Experts of a small language model.
Size: width 320, vocabulary 8192, 38.6M parameters.
Training: 238M tokens, 3796 steps.
Below are experts of layer 9 (counted from 0) of a mixture-of-experts language model. Rows are named router (the router's row for the expert), gate (a neuron's input weights, with its number), up (a neuron's input weights, with its number) and show model dimensions 160-319. Each number is 500 + 40 x the weight over its row's rms, rounded and kept within 0 to 999. Numbers have three digits each.
After each expert's rows: "mostly gets" lists some tokens that are sent to it at least half of the time. This comes from a sample of Wikipedia text that the model never trained on.

# expert 6
router:486515502495472513557557473445552542461547561518509527454473594556451449535550595480516493522543511304513619519520583549482532503493483503494502506487469464497516447400394526534462505609551496481480510559463496530492493540521497450497520452475498504478498542491424645480545421473462493459527563493568450532520496541469466457527463512496516502527517543486491522485483499424519430601477519540460457489500525481505475564497525514519526479492530558565542453497497481469499456448511530
gate0:525585501457512508485491525534574496466544449543433471526473553480496470453550505519437481485478526554538458547539570482527562459548520485550549510571551547467520526528494511519461552499474521575494554522522482524447536554432466495437482538491405427440500549435602499512575456468485486540488454540443507478539419448497475468506500489500552453522551500504518506492575469417533443454467554500570516516553577536478451462465531559445479496511400473498537543478415520480512446489479499
up0:384473486522536507601495535438522450540479484552500492483528448485486470593537478489508459493481490446451464502520513450508502437503549492502445467510445467540491422532500495487488429564493516540545433476455480489448517495524558467423481472474568494499524506475487508506496451506495474469465499519572465533458504493529530523554494487514534554572484542484520515545406505476528466530498475498489541546478441485534498586513487472455540516546507528530565464471478465560499596490545452
mostly gets: "Al", "Ch", " em", " dem", " Be", " Cal"

# expert 3
router:450464530524489494495559491526578547432571502496469538512451536540462491584534549504485509502500586424448556564490565562471496504556527540489469512506478454511543460519465519541479529524512511463461501472457518446551549603603520449474519481477545522481580492503449516489501495448438481487501582482509456456575486529456423496563488506494452497477482465430550474511545532474457536572548528511472469511538486488452497566537455569546484511514579479525520420573482542464469464473485527
gate5:466522528503462480498500478466503458480489534469539487461423587500451522484495524508514470487504497442496473438475470521522535531419565570527406503509526487503553512516537516509500478506546534451395560510543535395505456471447572523480456529447511419489476468470497492516640526503496474504512540469532468562491514492446461464510504547554451506485533543509501534560456539537499459522452491511512501415496521452455482498427464556442550478466531477527490460521522550499496520489456513
up5:462552508464501540463498482423524464465502497436543517528479501476432518454549509412523494435471461490534516484497445458456547438520546498530508546412528456530532529453502440393494472527510492581506539450509527441432530569486532539438505440486516405520429437493500499523522473485476427499465563515500451512442517391507483401421478567459445526489477452488501503524480492536404477460475519507508474446444599486462530561505475553502491498540504454458445517477515457483492535489526534
mostly gets: "|---|---|---|---", " −", " ±%", " Republic", " ;", " Lu"

# expert 8
router:506447545570496480481526470482478509467443545532546545500540456545505490530486565512467496507525553382480596509519492527491522503521480536429468543483446445474516487486460569510465582582486548464493520499443447484541509489570560511467517464489499531476516487509440562425559523466479492434544506426536479479535536551469511476522504507494460441502402518443563512517519467499490519587479529560463468503504433476462512508551459460506510478530565444510516479563465529456463490405507490
gate0:489497476555578526483487530496458498487531515515528479515534451452511459562502476530466430469453474456514452447509474553543480541457542512484518579532502530467492481527554473571467489442517508403478454519518517537463514468579539490528532534412515487525464449489489506492468535474508603485535560458529526481555568540471530485525584482543525429543502412460519497506512553445511465503432506487413549530532520476535509483546453454416468455511508494545539478451501504550448479494490563
up0:563378507544583523497484495529487509491479470516506559566505409432526492419499497508453480465507519541500506510489477464549546431492477472470444438447504483568507503533560533468519521412471507489488433469523546554467538459464606551512487548462555428566508518430495512491432489553493520468522509473543553520467503548512572471535539467500499524544463496475436502509464467529518557525474509549478518478495428434500480462445525472440515539499502496501478532523514452603456519531524476
mostly gets: "″W", "ić", " Jr", "ă", " Gro", "ö"

# expert 1
router:504437528523427510508532531505534537484539552485551496494436490561425455528497605509505458547453593449489559541472517494396486583533489575464518526563503511460498475511457517477483554487522544450480505518458475462487513526489528447492576512458502555466490523540499530468510446385464552496543530470554481472522583551445515509557460450457499452474480555486567466496551500457418465519507517536530482517565441445483477545560498537493512516540485400563527492588475527498495485494469517
gate0:514498498487444533488465538450501457531454385501475567399533570568460430535495549491444529490492494484505496494506496433482483519547520474502492519497425514543509456530490463440541493577533491460511520505501467482485473481437566465566618476443506485481529507524553511475421453475470471486465523509458560569427517559525447466484461481458515555495488499452501478504493578484500439442489517521496447409432499494490511455496508380477480519480545522516480527558451428485478509579510494
up0:509482573465475533485554557483527499558351470501516495483502492550448530487551516451476468452518522541469455498494486468542499557494571454487539486493478458496491462482492466476506510511477531511509454546513470485430488430439476449566566544520492461538495481468588483503431557468561464531467537469469476574472564434507442496543431433498553419561535554484556415615545554474430438487509438530519489475440562508504489562438586496468483441493500553470510535581443421526493530562488532
mostly gets: " national", " States", " American", "Personal", " international", " political"

# expert 5
router:432443518536468484513550467537495594417523497518483534432478490499474539577549534496495498552484539410485540537512513549442483528498468561476449529536493484471563488529464543562484533508536558482434520550430482443526508539551519474436505454436493548471534492551456559455530492505453556485524530457496478505600541565412463510523504523439510475441427462492524455562524494462477505572485521497501471480541473529487514502587478515490462507516529543519507432525462535511490467449434592
gate10:477521496491490485482474567477519540489542511493606501487482492500479465474485486523511468496530495553473516522505556482561518487503530453555515555497517452548522517517517500444561492497455445506557519488566498525528398479453558506485446479497497457474473503486539483504470467460546445545525496473522526440494474515473575422474469541470544453498486479515465508489536512453490380481487486518555432474578502411535458547576536553504448499527513521483577585508473409555453487527427526
up10:521509474542512542515578469507513481549484555581492571560575480483529547529463547458463482469479558465521520565516516550468431548491498489411537474472468448429485394491554574552419487490498567513502415443447548447459549503539555460500538532445529502461570517512496516447511582504464539485521531483526507464499534514489422525534531449529472508468519480504511478461513470452558544525533448515491450442476497550419468547522388434530575459468504466551502460530443520511512568489525468
mostly gets: "201", "197", " $", "198", "′", "196"

# expert 0
router:455433533525449474509499506437546526435507476564522527503467489508474533524574568453476481540486535453481554504531511547423514494527472532474492554538473540490581447485454567514462503495501530442467552497467479465509465536482509472438512407443502555480518568525452555453594464473505487500533489437488454527514564567445506453530400482453494496438469537518552487542514538467461478561517484498480477404546404502451412504575497536549530471455532464481576470555461515496475509487445490
gate0:520493464554487493533531466461561492490498531505518524440512550587480405512492544452516489499447566445472508505517563601453536499460437543471516562546450523490474530512516491500455545492521533478493577583449470505433548533491449483493587460454494441544497525467559463508515471501578503483615540457481494490523565580485526439484520498487515439556481489477467530535476558525517390476534527504518441453497478472557444433523540502530535532465488487595492422462469467524506495527477507
up0:473478572520529456510489485532430565463525541501526490522486507455488537522475515514463447494584443469484497504516458392466486580564463526500480466479540487447474496500504525545494548485467530569466428411487548488542532418538526483539518538520555470416490488544490514475487520449485522513438478496484482452510551466528482549492493506554443497518504513419527398451520459476431523496535536519562548541551513543495536579483438552488442482526496486489461524518497540470477458469464489
mostly gets: "/", " mon", " trans", "–", "-l", "-s"

# expert 7
router:514460541531493511517566466490537537453550488525528527461485443490471495578530572464462519516418581425440554499528506522456557558569494536446487558543505470461560475473461577488519535527569587482474571497491472490516517551542513520453525492447552510496518459528427576493530475427447508498529532487545466531506503548503528405536451525456500483488477483410580484568567530476496513558480511561498482503552550495424507464478433527535478479552503468521488454507422497495464414483484507
gate0:505570514551441420522564469505517515524499515480481500562452540522441445462424505500483554470493508505499531595486483517499522504444546552504495460531507532563522403385481539523496553490599527498486509518475557502525528486515532477527529531528497483531532523474476497498563440495506515405455542478458495458550437517474477533539495525518568485507506563482487438472474530464514421549526458543582500439487531415545528442445479452472512428508449532541477527546579452421481425531484525
up0:505531592486434478496554456513531517514461482485493441536464528465503458476492437449481572439479467527479445550437480491446469509460554504532465437512516544590481458467543561520475552508540515510527547464583476484442504476468536472556475553479509534547457539465532482517477534469495530515496488519488513532528425458528485522482542510533507464519498506438512481477444571575489451461466454520600480466472543365540559448425448490456474497512443478537481531464491452469507462583514501
mostly gets: " Michael", " Born", "nold", " Andrew", " Abd", " Died"

# expert 4
router:496465534520437429505562520432548558448510507525551556518506488550450438521576484455464485498457545511420469508537491565443525506502445482455486538523483427451526493513512506535461578567544579436462534549450435430534437508539564497481525480429509530449546509521414498443481505510460588433549544404485496482531564544447524452549457556524488456488434552508532461531546509536478469538541512525496485510534453471474450506553524532567495481473498463524483478572451512513453524458445543
gate1:510519503475546484481400548484466532497507476536548426519399552555364401498528489518509492516492466487480559460553542486443486559472514539500541459505556503488462543468508460510543531486563551489533496463469464539494537628452449542504507507514493502490472463535490484519516561506509464516494417380474530607552500491476504466517584524447475488508491399497572436516531487526491498465426514502444497490476482488544464515512521490508490513532545537503474473521467467507462511494482498
up1:559435498520508465431495461461517451499536464478471460495473494551423424505501525532598526403460458488489506488547459478474429487470462464475561475453474498540449480478502428532540514451455481460537446455448439461492471499524545474538530590572551509450454577508447509551589541535516553519517424477488564504467522484471496484515587471556521429514471485451555535480568420474478431474479488463511536492463525536507450496498547497461535487536492487472485545496465526508546564513412421
mostly gets: " is", " and", " are", " has", " but", " &"

# expert 15
router:469470527537448424581582445485563548446527552537514516498486503524446520562554502489453540509454516484460475546532545564472469479521462561442507555571469419436514510516527537568428576553562564476488547528485469460508481514559537445494530500471529505476531557530437489453482475454462554453545522442517510464530575571466502489542492567523544466484501527516506476585571519508491443537539517572505444501510480513500508524527455548541487498532550497586469466513497557526436476479402549
gate1:449518499465418498519418518527487525542471456458519450604441580531495565520510496511428502542429439494511475411547453539451430519504460551557438503521551436407505511507520498563517487526469474541485525470548460453376518483554445468463495519515514478486472492502402479501535514448552438507505453531488448455471518494469499506493471543465496501491546452525502485511543530476509502528447539508459468543519571491557510535542441531493531504553485574523483434556537471473426440488465523
up1:580506527465519404520429573520508582457499536533480419471460531522472528453540508444488500473546488505476496569562486450527454492479476522472521540556441479533518539494478551553464500541491497484565562537533440581521469490521513539520455538517469465446536541580489494466521502475524530506425541576527547510577575593432412529494466549427525430499463464479508536499561506452408450450461524428479463427509496461542502556450503576548529520536449440544482454539499513484543446497468533
mostly gets: " after", " where", "),", ",", " when", " that"

# expert 13
router:568500544548468484551461564459505546440549502472523541503490558572468463541514614459442462504467508422472612513565530505479573526563511558472556498565452437451491508497484480513484558565532593473474533557461488522499494521504554459463551479424535525482539561541469551514547423434502491455566551525509509466535522546470444476495475472512536470451514547479525446488540523452503470504472513500430510460492453439462444542558484506522499511463563515524581441565413579477486472472468524
gate5:489373561545524530503508493487552434426532457462529490547490518557487505464503521505470415520482510533518518499491481509567472527410501550458569486443486506536500512509506512515524519556493534523516566552501583463545375540471444499515499442476493461500496540568490637524523538454555512459535506468546442545474478527541528463488479459453509443494521555483465472465532481529491525475539459525532517485473431586471458517487501483510513464577538549439527473541538588610558528458544439
up5:475535509502501434523544496479485538526501512572501475452477461393495499581464478520592543492549551450451519460506568418460526493527451510528463528572499538498538527484519481513463468523523535467450490490383410465556545538469548476525462524477601547492522411472505387496508434489471434480468475444496491509520521489440484492538425549523467523471454461471551471557456482498460501519458555497488466516506494372475557491563479543558519521431565475501485470473466477409484502496461513
mostly gets: " been", " known", " based", " Votes", "History", " politician"

# expert 10
router:493456572523460434562479518480496532433536472503552479480472508494442478503500622486451483569483550425464668502471556533456476503527469557454540473507493452439568522460488531570488512524546564488467525516472484495542482538506484480503531549452572508491520522532479518500534489417505523486505516466518501491547619562389478499563537575473569462464495469467508445517604487499455458484532513522480483425556460469484460537507549552517545468562590483533561455506471542493453454446404554
gate0:460608556559568474483498484540569471466480416520473441534541477495454472487481500537572460494481462493472538496522509519563504536506483549477496453483541467410505561431507504550512519436539505503556452500543483495549522450483521462510503518487464453536496600540516461461542480447505485511518555509503458498473504480513426450469457465514541521477471491409438451523555506547472435467479563521538505550467550492562532542479487522497523519515516449496493481487459497409492448436472475
up0:471470521534478577479510499477535472481498530479537535473509563523505563463496518481459471462541468475492590495501438490493529520498542488462527507529524436456420485487525476520530491506527468484552448431391477464535515455481449453491531411481445472448469466502498522546471555533381491492475402464503536525523552489507453455566526482510549440528502479534428585452478491439525461477520537515538483463577568477503484455512467532524508538547522527612503524485504479480543423495472543
mostly gets: " it", " had", " has", " who", " not", " they"

# expert 11
router:499477511489467479524507509460545556446519515535465529476462495496441527548537553552470528508470528366436573475476513496457514582564460550464502549541525507437538470504466477472463563527573544462491553559464481467541521556546498452468549497455543597456531507566440586458541494468475510455523553508496482481545534556418482504511499528442480468503460474436551503504548545483487528516504553483501515500517397483515492514546446574534513524544544462504502402536505577475461483470481544
gate10:456530622535504546501525476609475497470474474475491515542522509485477476459513529521498439478451483447458521469477490445515466509510551451612484534486485463508467499499557530450490509523460465504522536507476480591514563542487491534484472480488455459525507535483465490491444472477507478564517540523559500482447505531455403525505471462525490572527525551469471479485467523538523464504554464520500595488454458433448528577518477522510474525481454543496493453586500541471455518495575480
up10:561554486496477536558500471478454433492514485518509523439433501528503499482568487486515546449527482500406533562400463516512484492520441481488568518422494446516482544499528442445547498467513445501524481518467483515476490488522523501527431528453549523542538542571569485454515476488419497478468456503498530461554498507549503513450426574471518425517476508489502474454529517446476524485472497554471496468507456502446480467456455505543548517508588370466445506514463460426549539423488497
mostly gets: "196", "191", "192", " century", "189", "194"

# expert 14
router:485407548522526440520539515517517577492567466533480534492479505499463460598508554498468462510485529453448519532514554539472513491517475522452522528528491454476520488469418539541470514543554545445417555526466487455531492509566507534487549506470520541468465491478418591433532476482531552472575532472515455459556577525432445457562493517454499476520495519477471443502560517498483486540519543542461484516561493535489472536588458574542500414498546536494538510566475511530443474442432584
gate9:475437475488498526472412534444532435519567590509409501501518559484514532429539547480525473387514517507567517508506514512506514526492488479475552513475484484510469493544512418412435563566492570494626444509466465519485443488518538482510547525493461404497524552447546542502470503510525537436468500482485550483464498507613459521524491530454446498471493511470473450485486521598499551499538516533548517527458519524549482527507522502469493492498426449525434537496527534518487443529538546
up9:442495557492559532573494481437512476489469567456399436466569466478555466501503521579550480483516590539484483448488574499510574519503519558525584410466559498447556481512492428498523504416465480510522501491518509536540524448573446572452490523482498512550463493475522437499552485466520512458498523494526501485408626544454437536516516516525376528523476471525464527508485509455510508597500489456469539458459447557535498475475498535489505433496547552459559542491546483513520484438546457
mostly gets: "===", ".\n\n", "==", "==\n\n", " ==\n\n", "==\n"